Weights of a small mixture-of-experts language model, trained from scratch on English Wikipedia.
Size: 13 layers, width 256, vocabulary 32768.
Experts: 320 tanh GELU neurons an expert, 1 pick a token, a sigmoid router.
Training: a variant of Adam for the experts, 239M tokens.
Below are experts of layer 8 (counted from 0) of a mixture-of-experts language model. Rows are named router (the router's row for the expert), up (a neuron's input weights, with its number) and show model dimensions 128-255. Each number is 128 + 32 x the weight over its row's rms, rounded and kept within 0 to 255.
After each expert's rows: "mostly gets" lists some tokens that are sent to it at least half of the time. This comes from a sample of Wikipedia text that the model never trained on.

# expert 5
router [105 131 100 115  84  87 143  99 139 136 181 101 146 139 110 181 133 122 108 190 140 139 120 231 119 122  99 143 100  63 112 134 147 162 159 185 105 117  90 183 144 155 104 144 122 158 146 149 171 138 103 145  97 199  93  96  89  87  98 102  81 149 148 119 153 149 113  86 170 129 105 132 180 179 117 124  57 112 184 119 151  96 128 165 153 125 168  96 195 118 124 170 161 118 155  96 148  92 146 123  71 114  84 153 169 105 156 117 154 144 176  85 130 163 121 115  87 139 130 164 137 124 133 122 118 152 100 117]
up0 [117 132  80 145 128 101 138 129 136 140 101 148 134 130  89 103 107 165 163 127 149 118  49 131 123 165 114 190 176 105 101 161  79 132 123 200 111 136 119 106 174 149 129 115 120 145  90 197 100 168  85 116 170 201 128 137 111 156 128 128 141 129 150  89 187 113 125 120 171  80 117  61 126 144 178 123 131 179 150 101 128 125  86 129 113 147 117 164 135 124 122 154  96 119 155 137 152 128 133 135 131 156 118 105 131 163 154  96 149 162  79 154 136 170 140 173 119 126  49 121 159 147 141 141 125 110 181 190]
up1 [ 24 138 128  76 118 140 158 135 154 130 134 111 125 143 114  76 106 122 137 151 169 136 119 126 151 149  96 103 161 169  86 127 159 152 103 152 175 159 117 171 120  35 207 116  74 131 113 154 109 142  74 151 136 124 127 175 152 187 113 161 144  95 141 167 190 145 149 111 145  83 127 147 131 132 148 112  99 128 153 122 110  71 154 101  46 127 154 109 118 137 142 116 115 126 129  99  80 134 186 106 163  77 178 163 120 136  90 136  95 149 138 103 128 157  91 202 146 136 129 154  76  98 165 161  94  74 201 127]
up2 [128 117 134 168 167  98 127 153 138 140 118 145 167 148 153 145 136 177  90 105 116 138 175 170 139 152 129 119 146 106 102 127 154 147 112 118 131 168 132 149 115 154 123 143 134 123 149 134 114 144 166  82 170 160 138 160  81 127 142  93 186 111 146 119  89 163  73 161 128 205 105 143 132 105  75 117  96 118 122 135 151 153 166 121 154 121 168 105 138  87 149 155  89  86  78  63 179  75  86  79 126 145 115  96 197 138 134 167  65 189 107 146 145 158  67 118 133 133 109  93 127 190 115 141 114 162  64 146]
mostly gets: "multi", "low", "three", "high", "Sand", "ays"

# expert 2
router [ 68  95  84 111 106 112 144 102 141 162 163 117 119 118  71 183 129 129 167 118 135 132 124 135 200 112  83 119  85 117  96 157 146 150 164 127 140 120  94 169 171 124 104 131 129 183 140 163 149 167 112 131  84 185 122 115 147  95  84 112 119 142 137  87 157 132 120  48  97 108  96 128 149 171  89 102  63 149 219 137 117 126 151 188 129 111 177 118 158 130  93 193 159 109 142 101 158  78 184  66  41 106  75 140 181 137 139 131 151 102 146  92 141 165  94 115  85 151 158 139 105 116 165 104  78 122 101 104]
up0 [160 138 116 191 167 114  75 139 155 117 149 118 135 145 154 126 148 167  91 163  90  66 152 133 127 156 182  98 151 153 130  96 122 119  99 136 195 151 119  89 132  78 117 176 130 134 155 148 170 155 187 165 117 144  69  66  99  66 175 121 148 180  88 125 143 147 156 175 114 184 114 104  91 129 116 119 140 143  47 134 107  78 132 128 106 161 129 117 122 133 171 106 139 148 124 180  89 126 141 128 184 134  78 162  93 152 105 128  94  99 102 123 169 136 105  97 119 150  71 163 129 186 161 120 125 140 122 124]
up1 [112 137  97  60 111 163 102 131 142 120 134 101 139 157  59 159 114 169 143 127 197 114  88 120 148 117 119 158 149  98 135 103 203 104 159 186 115 144 185 104 132 147 149 117  85 152 128 120  85 131 104 136  74  72 150 158 146 152 104 120 118 155 123 170  54 124 100  96 108  94 136  88 133  87 126 128  50 171 169 134 152 142 163  80 162 174 120 142 138 172 182 161 133  66  75 153 185 192 119 146 127  97 116  99  86 122 179 134 118 160 165 161 114 134 139  79 143 159 160 114 105 176 141 171 108 141 139 132]
up2 [104 137 147 120 180 133 137 164  97  92 145 107 143 148 181 170 160 118 120 117 133 111 100 129 135 133 143 143 112 154 164  89 150 116 116 165 112 118 164 128 144 153  77 105 179 103 107 135 172 164 173 171 108 106  98  87 129  97 176 109 142 120  85 100 104 111 196 148 110 158 120 155  93  82  98 105 158 185  81 105  92  99 193  42 112 137 144 169 112 125 123 192  85 193 118  69  79 104 161 106 154 129 145  72 132 112  26 123 100  82 161 118 157 119 131 121 164 150  56 101 109 114 129 124 115 168 159 158]
mostly gets: "500 ", "LV ", "seven ", "Cup ", "West ", "million "

# expert 11
router [103 140 107 114  94  86 146  99 144 145 181 111 143 132 111 173 124 125 106 182 144 137 118 237 133 127  99 149 103  69 130 122 150 160 153 186 105 124  87 170 141 161 110 154 129 165 143 139 173 137 103 146  74 196  96  94  74  90 101  90  81 156 156 113 159 145 120  75 171 135 119 135 179 180 127 126  55 128 187 118 153  89 129 167 152 128 168  98 181 123 113 183 169 127 138  95 135  88 149 120  75 119  77 149 157 118 150 113 158 144 186  83 134 165 136 123  91 149 128 162 142 138 138 117 127 143 101 105]
up0 [ 95 144 164 129 148 144 127  91 136  77 156  81 130 141 162 158 103 118  93 152 145  72 117 113 115 144 143  93 175 159 111 128 137 130 180 110 108  70 130 145 114 157 131 180 151  89 108  93 113 119 126 127 151 130  41 130 138 154 137 131 185 145 135 159 202 162 186 162 118 123 156 141 132 141 150 125 131 137 133 198 133 131 161  76 145 143 158 132 100 114 125  75  71  62 162  92 129 111 151 102 156 172 114  93  87  94 180 171 153 155  62 107 172 173 148 200 108 193 120 119 196 136  71 189  65  99 126 112]
up1 [121 147  98 110 123 105  99 164 171 146 122 126  89 219 165 136 180 128  50 169 101 144 157  98 135  53 124 148 112 104 180 167 101  94 118 139 154 170  97 126 167 158 119 115 191 109 118 204 139  94 166 115 154 159 208 102 115  98 145 126  87 124 200  71 134 108  98 167  75 142 107 114 118 183 123 133 120 100 101 123 115 151 166 149  74 172 143  93 159  61 118 172 128 140  77 131 104 203  84  94 142 112 109 166 132 125 128 160 122 143 143 129  80 147 135 142  93 176 105 168 187  98 122 152 109 105 138 124]
up2 [158 134 108 134 165 144 118 130 112 176  92 129 149 111 103 106 156 130 113 149 130 138 139 105 138 179 164 159  91 165 146 115 101 133 159 150 150 144 107  73 138 165 132 138 144 144 175 182 140 187 118 190  93 163 134 127  93 128 172 111 118 117 160 102  48 111 144 155 160 153 105  90  59 159 106 190 205 137 122 158 166 146 141 114 120 151 140 155 118 172 158 143 142 118 122 102 116  73 146 148 102 142 136 120 142  88 124 127  82 108 158  86  95  95 180 118 173 168 141  88 102 158 169 140  85 115 118  80]
mostly gets: "had ", "having ", "Chevrolet ", "hand", "rem", "cycling "

# expert 1
router [114 102 155 109  82 104 162 125 127 158 211 139 131 131  90 155 185 141  98 172 134 155 125 208 107 111  92 137 104  63 119 139 105 162 146 138  81 155 137 136 132 134 147 157 126  99 160 113 142 144 120 153 130 183 127 120  78 135 108 191  91 171 177 168 175 178  95 147 173 102 102 166 218 167 158  93  83 113 179 121 166  75  98 146 169 134 141 134 168  87 151 134 120 114 150 120 118 126 123 113  42 116  94 121 113  89 148 133 134 156 141  95 163 126 144 100  99 140 100 149 150 122 101  96 144 100 108 137]
up0 [136  93  83 214 160 160 141 137 139 103 166 187 115  91 126 110 130  88 153 156 120 110 130 124 128  94 141 156 106 109  90  82 152 182 110 175 147 144 134 113 161 187 109 156 132  97 123 222 169 139 134  86 137 102 119  73  94 125 181 221 105 141 163 152 172 113 100 122 110 144 156 105 104 139 138 112 124  87 133 104 126 129  77 155  89 140 132 124 113 145 134 117 166 159 160 110 193 166 135 113 173 125 124 168 129 105 119 156 115 145 126 138 141  94 119 147  73 168 105 144 189 177 146 134 154 129 136 132]
up1 [130 125 152 106  71 122  69 148 143 137 129 130 140  70 114 163 134  45 128 138 150 144 101 132 105 117  71 173  87 161  95  96 118 128 126 119 126 127 146 159 113 171 120 114 184 174  90 142  88 123 150 124 116 132 120 125 105  81 133 123  72 121 155 113 121 110 132  81 175 125 173 115 115 117 170 125 173  91 157 123  81 147 157 121  87 153 123  69 180 196 104 130 102 147  93 151  79 117 112 126  94 112 136 115 129 181 162 181 120  35 145 106 174 158 106 172 163 161 140 137  42 184 140 115 128 131 152 212]
up2 [168  77 118 131 136  82 107 140 133 114 134 137 117  79 157 147 115 144  96 153  84 155 171 123 154 118  76 166 160 115 159  54  73 184 102 114 174 158 135 126 146 157 108 159 149  96 113 132 119  95  83 140 154  93 161 168 142 124 176 176  97 188 160 103 152 139 217 124  99 154 118 100 127 154 128 169  68 152 146 138 147 131  99  79  84  92 168 211 112 145 201 140 121  94 102 147 112 164 130  94 154 126  74 152 147  71 146 114 155 126 122  98 155 123  38  82 124  97  87 114 126 157 120 157 106 174 151 151]
mostly gets: "with ", "including ", "into ", "against ", "for ", "between "

# expert 9
router [ 82 136 110  83 115  95 168 114 167 138 175  90 112 114  98 162 143 102 108 217 129 156 119 209 110 113 116 147 104  74 122 142 152 151 147 141 111 134 131 189 157 138 111 107 141 186 151 111 184 146 119 169 126 183  94  88 109  94 119 117 103 179 121 116 148 158 117  91 121 149  89 172 182 166 135 117  95 121 178 160 166  95 126 140 126 124 217 111 168 134 141 170 164 120 107  68 137 105 127  76  47 115  99 175 183 121 136 149 109 168 213 103 156 147 127 121 123 144 123 173 127 112 160 115 135 139  93 108]
up0 [152 148 147 188 157 181 151 132 134 180 147 172 110 149 108 124  78 140 141 155 151 111 183 135  57 135 101 130 170 108 116 118 118 158 129 129 138 171  86 123 117 148 142 103 107  63 132 183  97 123 114 109 156  92  84 118 156 137  97 120 123 152 173 118 139 129 131  98 146  87 141  27 150 121 145 101 139 133 120  85  99 120 112 145 109 119 153 169 113 107  91 120  96 127 132 215 122 162 134 175  91 121 116  87 122 126 152  97 170 101 121 153 121 173 156 122 144  89 108 110  91 126  84 151 131 100 158 126]
up1 [107 123 126 178 131 175 131 194 167 135 137 136 125 150 100 123  50 167 155 131 140  66 113 121 204 128 155  94 138 189  45 116 130 116 152 127 124  84 117  81 147 107 163 127 163  63 166 130 137 158 147 106 127 129 147  87 156  88 123  80  62 168 121 117 143 153 154  97 112 127  92 173 129 106 123 139 112 136 134 110  97  92 121 123  91 116 165  68  87 142  96 128 129 205 124 156  84  89 132 144  52 116 156 134 143 142  81 115 112  60 153  95  88 106 115 114 176 177 117 151  70 140 137 130 134 105 203 135]
up2 [132 151 104 147 155 162 167 123 174 136 115  42 151 127 158 108 111 132 169 128 159 118 156 147 135 172 190  89 111 114 131 164  99 142 123 108 148 119 140 124 150 185 146 171 103 138  73 174  77 168 146 141 106  90  81  89 160 145 114 157 101 177 155 123 113 100 124 156 136 125 163  32 122 118 138 141 109 114 101 119 159 103  97 115  95 167 138 128 115 142 126 116  99  95 154 149 111 126 172 154 136 162 143  87  46 155  85  73 135  91  80  67 117 112 161 178 160 113 112 119 111 126 142 130 148 135 142 192]
mostly gets: "l", "r", "Ch", "c", "w", "p"

# expert 3
router [128 139 145 154 131 129 112 107 154 111 194 107 144 149 152 195 137 159 103 137 132 115 127 184 148  85 112 162 123 132 138 169  87 162 152 153  81 126 100 136 132 190 110 138 140 124 126  89 178 155 110  63  93 163  70  98 100 122 121 161 144 129 189  78 128 111  80 140 189 164  86 118 205 127 134 167 125 183 187 164 142 126 134 160 138  84 253  93 198 134 170 180 166 134 141 132 122  96 148  49  99 138 109 155 151 138 168  82  94  99 141  95 170 190  89 152 121 141 120 160 124 111 168 114 143  71 135 104]
up0 [125  87 134  94 112  59 165 171 191 162 118 112 187 123  52 124 107  31  82 101 178 192 131  90 159 121 122 132  93 111 104 113 151  94 115 104 138 102 135 151 111 146  95 129 172 178 143 172 133  94 143 170  92 130 136 107  67 112 135 130 110 162 144 135 142 179 139 143 109 129 132 129 139 168 129 105 115 102 105  96 147 145 137 128 111 152 132 137 116 143  81 175 133 137 110  83 117 176 154  29 146 207 140 131 118 151 117 167 130 117 126  79 120 115 118 142 133 172  71  94  84 135 131 153  94 147  74 129]
up1 [157 185  94 121 160 137 161  81 107 127 179 125  95 114 155  56  62 169 175 182  78 112 153 123  77 142 114  78  97 102 111 136 150 133 159 181  96 139 163 121 140 178 180 115 121 163 121 176 131 141  61 131  95  80 131 140  92  50  91 136  77 112 152  65 137 184 144 129 178  75 143  95 127 159 168 119 149  97 174 148 141 104  84 140 121 144 129 149 136  83 123 183 120 105 149 163 174 140 109 134 145 112 126  68 169 109 135  75 114 132 137 136 114  93 141 169  96 143 116  78 158 141 134 124 128 136 119 117]
up2 [199  47 169 101 104 199 140 128 133  80 111  95  66 132 105  89  97 126 118 155 103 106  71 126 117  96 109 167 140 126 147 132  98 142 108 113 132 166 125  93 139  85 135 118 136 132 135  94 127 131 137  93 158 180 189 141  90 167 174 188  58 123  93 137  84 153 124 157 112 118 134 119 157 176 113 129 116 114  87 184 180  73 186 109 184 127 119 148  72 159 182  73 146 133 152 156 147 133 108 126 123 137 175  98 163 118 140 177 127 164 168  94 172  92  99  99 145 125 126 122 158 117 112 145  41 147  98 132]
mostly gets: "ン", "David ", "Mark ", "Stephen ", "Robert ", "Pld "

# expert 10
router [131 152 141 134 147  97 120 169 116 118 162 139 164 170 116 184 112 102  37 191 126 144 124 197 153 125 168 166  99 104  59 118 149 176 127 151 156 148 120 187 163 147 131  97  95 159 122 136 186 174  98 157 111 179 133  98  81 119 127 125  71 156 151 130 165 131 134  52 107 140 107 114 163 207 106  93  87  89 178 110 138 115  94 151 149 147 143 114 184 138  75 143 143 115 144 155 156 127 125 115  99 129  95 129 184 102 160 104  95  96 185  92 152 155 156  99 118 139 107 172 159 116 166 176 142 134 100 121]
up0 [127 105 164  92 133 125 130 146 122 105 101  97  77 111 167  99 134 139 164 129  92 116  72 141  69 167  63 119 172  91 166 129  80 138 103  70 142 123 136 155 159 151  96 131 155 143 142 132 103 121 114 140 106  91 111 143 135  88 129 142 161 135 152  17 129 105 131 173 121 157 164 142 108  81 166 123 147 120 103 127 118 157  54 118 126  74 160 182 132 128 168 133 150 112 128 167 171  64 193  84 157 143 148 124  86 101 109 152 138 163 108 142  96 135 130 141 136  93 164 135 184  90 146 107 149 118 122 136]
up1 [ 29 112 151  91  73 109 123 104 150 189 133 152 141  94 128 121 127 168 170 147 131 101 141  68 139 148 135  93 101 142 109 213  88 133 111 131  76 122 122 100 120 125  77 142 111  91 154 133 172 123 122 158 137 133  91 158 125 170 170 150 204 123 122 132 131 133 150 158 136 133 127 120 106  90  96 166  85 124 162 155 138 118  92 142  98  77 148 128  88 165 129 146 189 168 183 153 116  44 162  98 152 108 128 114 157 111 160 159  94 162 148 118 141 167 109  65 120 136 151  87 123 136 117 137 106  44 106 165]
up2 [121 119 104  72  96 137 168  92 109 150 155 185 169 157 136 112 107 124 171 125 136 129 158 152 158 123 129 134  50 104 123 110 122 105 150 133 126 184 133 168 176 156 162 167 146 151  81 164 136 128 101  80 134 133 128  84  90 167 121 107 120 152  81 137 211 150 157  86 177  51 153 148 168 146 154 155 125  98 129 167 106  75 114  81  99 133 148 121 205 110 173 140  95 140 129 173 137 145 129 123  97 107 105  98 135 194  81 144 188 160 172 155 212 103  79 130 114 125 144 128 110 135 125 186 105 113 198 134]
mostly gets: "that ", "which ", "who ", "when ", "this ", "but "

# expert 8
router [104 147 155 138 107 123 113 112 144 150 206  82 104 156 103 174 174 104 166 186 139  73 106 179 158 126  94 168  84 109 123 131 123 134 158 179 112 153 104 194  91 127  90 115 113 154 154 179 181 134 101 121  67 181  67  88 117  66  99 113 129 152 127 101 109 136 143 140 134  99 144 133 165 186 103 119  50 155 155 168 153 101 139 160 111 112 229  91 198 117  97 135 162 162 127  88 125 135 145 106 100 157  43 151 169 148 110 110 132 140 163 121 112 196  97 147 110 128 148 164  95 134 150 162 109 166 120 126]
up0 [136 153 144 172 155  97 172 100 142 138 150 146 142 127 128  70 136 111 103 134 110 182 115 118 174 117 153  61 168  76 143 137  65 131 122  78  91 107 107 114 153 179  47 175 121 125  86  92 168 112 167 177 138 103 163 140 110 102 126 115 116  99 128 143  80 135 209 125 112 140 161 148 120 116 111 165 147  57  98 122  94 118 133  67 161 177 183 142 119 135 118 150  92 133 149  87 132 149 126 120 124 158 140 149  92 138  97 109 134  98 146 114 123  99 158  72 129  97 110 127 128  71 145 147 106 108  96 180]
up1 [145 156 142 113 149 126 132 112 125 133 107 167 112 102 156 191  76 111  99 145 195  43 150  80 165 202 123 116 101 114  66 164 152 133 160 161 180 125 117 185 156 103  53 101  88 169 103 167 121 169 166 141 147 118  40 157  95 114 111 198 142 151 193 142 112 111 111 170 116 146  97 132 163 140  94 158  97 151 144 173 138 102 154 123 144 166 212 171 108 159 141 146 108  97 175 127  96 143 101  66 122 158 140 133  91  78 127  78 110 172 142 134  84 118 155 118 157  57 169  95 127 154 131 120 186 121 128 128]
up2 [115 146  68 125 115 147  89  79  99 120 105 147 105 118 171  85  63 105 116 155 163 144 125 133  76  87 102 107  81 143 108 175 113 150 166 108 116  91 145 115 175 129 129  70 129  99 120 141 138 124 131 148 107 151 116 119 159 158 107 127 131 120  86  86 232 118 151 126 186 187 130 170  96  86 121  65 160 118 122 129 159 200  98  99 124 159  65 158 116 129 125  80 205 122 169 130 107 105 103 155 155 106  93 126 150 159 138 131 154 126 156 164  88 100 161 139 109 102 185  85 150 134  71 140  32  81  79 152]
mostly gets: "′", "Animalia", "‍–‍", "(−", "aged ", "', "

# expert 0
router [136 151 115 132 134  60 140 117 147 136 154 174 131 101 165 146 121 169 178 165 141 123 111 183  98 127  80 123  96  35 122 129 133 129 153 187 127 106 135 167 165 168  81 126 116 153 156 130 138 158 133 160 168 166 125  66 127 131  79  97 137 167 121  88 131 161  80  85 150 124 130 158 160 142 145 118 121 129 202 140 210 109  45 155 141 141 177 108 122  94 162 158 169 104 163 113  88  99 142  75  89 157  85 166 163 123 174 171 194 195 185 124 133 173  90 119 144 160  96 152 190  94  61 179 132 158 141  89]
up0 [145 135 137  79 133 103 153  79 175 153 118 121  87  83 121 122 101 179 108 110 131 108 172 143 104 128 166 132  88  87 102  76 179 141 127 139  93 139 152  98 105 157 174 132  55  78 108 118 158 125 108 148 152 114 134 133 169 104 132  82  92 139  94 186 133 101 116 177 132 195 120  60 100  90 141 173 207 162 138  92 105 123 149 133 143  81 145 163  83 115 152 129 138 137 124 115 221 121  64 140 109 148 157 119 123 118 180 132 164 160 145 154 127 122 125 163 154  99 108 109 100 141 167 120  75 103 195 115]
up1 [152 113 235 155 140 142 127 103 102  99 125 143 101 133 149 159 213 122 158 134 181 156 137 119 109  82 161 110 119 126 177  99 148  80 112  63 150 150 131 138 130 186  82 104 182 129 111 129 144  90  96 145 175 120 138 121 138 109 123 180 154 144 134 136 109 132  98 149  73 138 155 106 163 129 171 135 101 184 142 177  96  91  42 105 159 110 131 127  59  73 125  64 129 106 104 139 119 149 116 119 144  80 113  97 127 134 150 127  65 151 114 143 139 149 122 150 147  91 135 111 125 129 139 123 117 100  97 153]
up2 [137 160 169 107  52 141 131 142 158  76  89 114 118 115  97 154 136 136 113 144 117 176 149 114 126 119 125 117 146  98 153 156 127  74 132  78 124 107  85 165 138 115 132  93 114  72 101 127 132 119 183 136 122 126 108 167  94 154 168 131  77 117 115 136 166 127 177 185 131  46 133 162 178 159 155 113 149  74 117  72 133 132 153 186 134 141  95  95 151 106 145 113 144 136 150 125  92 151 145 116 150 174  87 112  99 137 160 190 107 111 148  56 154 165 119 157  99 113 139  72  92 119 121  92 135 176 126 157]
mostly gets: "member ", "President ", "by", "Minister ", "player ", "members "

# expert 4
router [ 96 113  97 158 114 126 159  98 162 107 160 129 137  74 137 129  84 149 142 186 140 119 112 231 100 108 117 133 101  87 103  91 156 192 161 166  67 146 136 192 152 159 108 109 142 126 101 130 164 114 136 141 105 159  99  82 103 121 134 103  80 139 157 132 180 116 154  95 166 145 129 129 150 144 154 136  76 118 195 122 163  65 120 135 113 148 148  65 132 128 180 192 169 141 103 129 144 120 151 141 136 108 100 184 138 137 172 103 172 134 176  99 114 145  98 110  88 134 105 132 132 124 118  84 113 102  82 145]
up0 [164 132 141 154  31 145 142 133 114 133 148 167 187  51  58 166 162 137 112 105 160 229 127 104 134 164  97 146  89 172 141 136 144 154 112 106 204  95 127 126  90 113 153 128  92 140  92 158 168 125  75 149 182 115 108  64 125 133 116  97 130 100 143 131  91 114 145 149 169  81  83 129 127  95 142 146 122 126 118  92  86  76  87 172 107  92 126  88 161  74 161 153 101 122 105 153  64 116 113 124 101 171  94 102 145 147 121 222 140 126 146 164 113 189 109 155 151 131 153 189 115 110 163 153 170 134 170 118]
up1 [ 84 117 133 126 116  71 124 164 183 189 172 136 130 130 131 182 105 156 115 153 176  96 118 153 119  37 215 176 117 138  80  89 143 141 156 159 160 150 145 116 177 191  94 181 150 138  46 136 146 186  84 129 143 160 147 155 126 186 183 134 148 123 168  98 128 129  84  98 175 109 102 145 127 133 189 166 126 110 132 192 190 128 179  74 169 138 122 108  86 152 133  95  76 125 201 160 158 109 137 133 146 101 146 117 184  98 173 150 134 163 143 181 152 156 124 118  83 134 117 101 133 150  94 143  74  78 157  81]
up2 [ 97 101  64 111 118 161  95   1 144 139 126  28 131 123  38 172 114 114 141 139 130 184 105 125 134 125  91 132 135 104 106 148  81 119 146 193 124 156 122 161 177 167 146 151 110 162 164 135 113 123  91 149 127 131  96  97 109  65 102 104 103 129  62 139 128 126 112 105 123  46 130 171 137 134  93  99 132 139 109  77 129 126 112 139 128  76 124 146 197  99 106 144 110 147 128 123 113 182 140 125  76 108 154  93 180  99 131 123  99 150 118  82 186 169 102  72 124 131 122 142 131 143 109 125 136 128 138 168]
mostly gets: "was ", "were ", "been ", "\". ", "became ", "being "

# expert 7
router [106 147  89 114  92  81 136  92 126 135 198 116 146 135 124 181 107 128 111 192 123 154 112 236 133 131 121 153  99  60 105 142 153 158 145 182 110 139  79 176 150 165 102 167 130 165 149 127 174 140  72 131 100 187  94  99  89  84 102 106  77 148 146 118 155 137 117  81 155 142 103 138 180 187 103 132  60 109 179 128 158  85 125 165 141 134 163 100 187 113 108 168 156 141 131  88 145  92 164 137  79 122  84 160 183 105 151 111 133 158 179  98 122 159 104 120  81 133 125 157 130 135 126 129 117 138 108 117]
up0 [ 95 123 191  51 178 105  59 114 128 152 180 135 131 101 137 114 134 145 107 139 119 136  82 152 139 138 113  65 176 180 133 169 111 161 121 143 130 189 106 117 161 131 135  57 143 134 105 146 144 141 154 162 140 146 115 148 138  86 169 145 169 168  95  59  84 141  91  74 115 112 142 121 111 122 126 112 109  53  95 145 211 117 137 158 121 126 139 130 120 101 106 162 118  94 110 165 102 134 108 106 124 120 134 138 211 125 178 174 120 176 167 122 130 160 147 148 147 144 139 153 150 148 134 138 135  99 110  74]
up1 [141 123 165 142 181 120  26 153 123 144 101 112 145 147 160  99 139 168 130 112  63 151 143 135 127 114 154  99 138 121 148  72 143 127 112 141  98 107 169 102  76  89 128 169 146  87 105 147 176  67 100 134 140 124 141 109  98 106 191 140 158 130 110  93 182 129 101 159 115 142 120 150 126 127 155 111 155 103 110 154 206 139  68  96 167 137 151 179 125 129 142 102 101 117 149 168  98 119 127 122 112 168 108 107 125 188 113  88 163 164 205 124 161 103 161 145 160 118 154  71 139 152 149  73  99 139  32 159]
up2 [140 123 150 113 173 115 101  78 167  58 134 149 169 190 185 153 145 131 128 112 177 168  79 140  95 147 197 177 145 113 106 165 170 124 131 138 134 116 129 144 180 181  69 109 144 108  82 127 137 141  99  98 101  75 105 200 105 162 138 139 138 125 172 117 108 102 104 184 122 147 160  75 167 197 126 126 148  93 123 172 105  80 129  83  78 125 150 157 107 124 116 113  95 165 130 106 120  92 154  97 133  94 117  75 165  82  94 177  87 133 189 129 172 175 108  78  90 127 133 120 160 134 137 172 121 151 149 140]
mostly gets: "back", "Ward", "—; ", "tax", "world", "South"

# expert 6
router [108 146 130 131  78  91 150 112 137 106 190 118 151 125 115 180 122 114  97 222 117 125 129 210 139 107 117 137 107  77 139 103 110 161 138 172 110 136 129 172 140 177 114 122 129 165 146 170 182 130 100 124  84 186  87 123  58 108 106 133  89 146  96 151 109 145 122  57 171 111 105 121 188 160  92 112  75  81 171 135 159 101  98 135 131 122 154 100 181  93 138 112 136 120 163 129 191  87 113  75  72 107  80 155 162 130 155 101 165 176 181  98 158 170 130 121  98 144 119 169 132 136 148 133 139 155 103 127]
up0 [113 132  86  75 125  37  97 126 157 104 150 110 110 114  90 153 139 155 125 142 130 132  93 134 126 100 140 150 118 120 155 133  90 147 119 156 152 153 154 129  96 172 115 104 115 159 136 145  93 140 136 136 154  97 168 142 158 131 111 132 146 138 156 150 161  79 129 122  30 178 161 160 146 143 144 108 134 158 162 169  82 143 194  77 109 147 143  68  28 107 143 117  92 164  73 141 114 157 148 101 130 144 151  81 164 141 125 144 134 122 161 211  98 151  97 100 124  91  48  97  99 136 175 173  44  89 139 183]
up1 [170  78 159 139 146  66  59 135 122  97 170 138 118 113 122 121 137 118 113 121 123 132 123  98 132 144 116 130 151 182 146 114  19 214 145 131 134 130 102 103 121 148 128 136 165 167 158 165 166 153 145 137 105 100 121 168 100 176 141 164 113 130 114 109 143 102 169 105 131 154 122 156  93 101 157 129 129 127 151 155 117 114 159  81 118 169 128 125  95 150  99 134  77 153  96 136 135 126 135  89 173 148 122 131 128 114 109 120 200 127 107 133 145 184  71 171  97 124  68 132 184 136 108 194 143 117 145 147]
up2 [135 138 197  88 135 117 205  96 101 151 163 148 132 101 130  95 113 117 154 119 149 116 105 108 160 121 101 122 132 138  81 144 100  57 153  98  82 132 101 179 115 143 126  69 110 125  46  77 183  93 120 215 147 146 176 104  96 183  97  97 157 101 129 108 113 112 127 151 111  78 126 134 134  80 117 111 163 111 105 110 157 132 107 139 139 119 162 113 128  88 120 134 170  57 127 137 112 110 122 132  99 193  64 151 126 103 143 150 115 171 151 164 113 110 129 136 169 153 130 125 187 101  67 104 114 131 167 156]
mostly gets: "and ", "& ", "Bal", "/", "Mc", "or "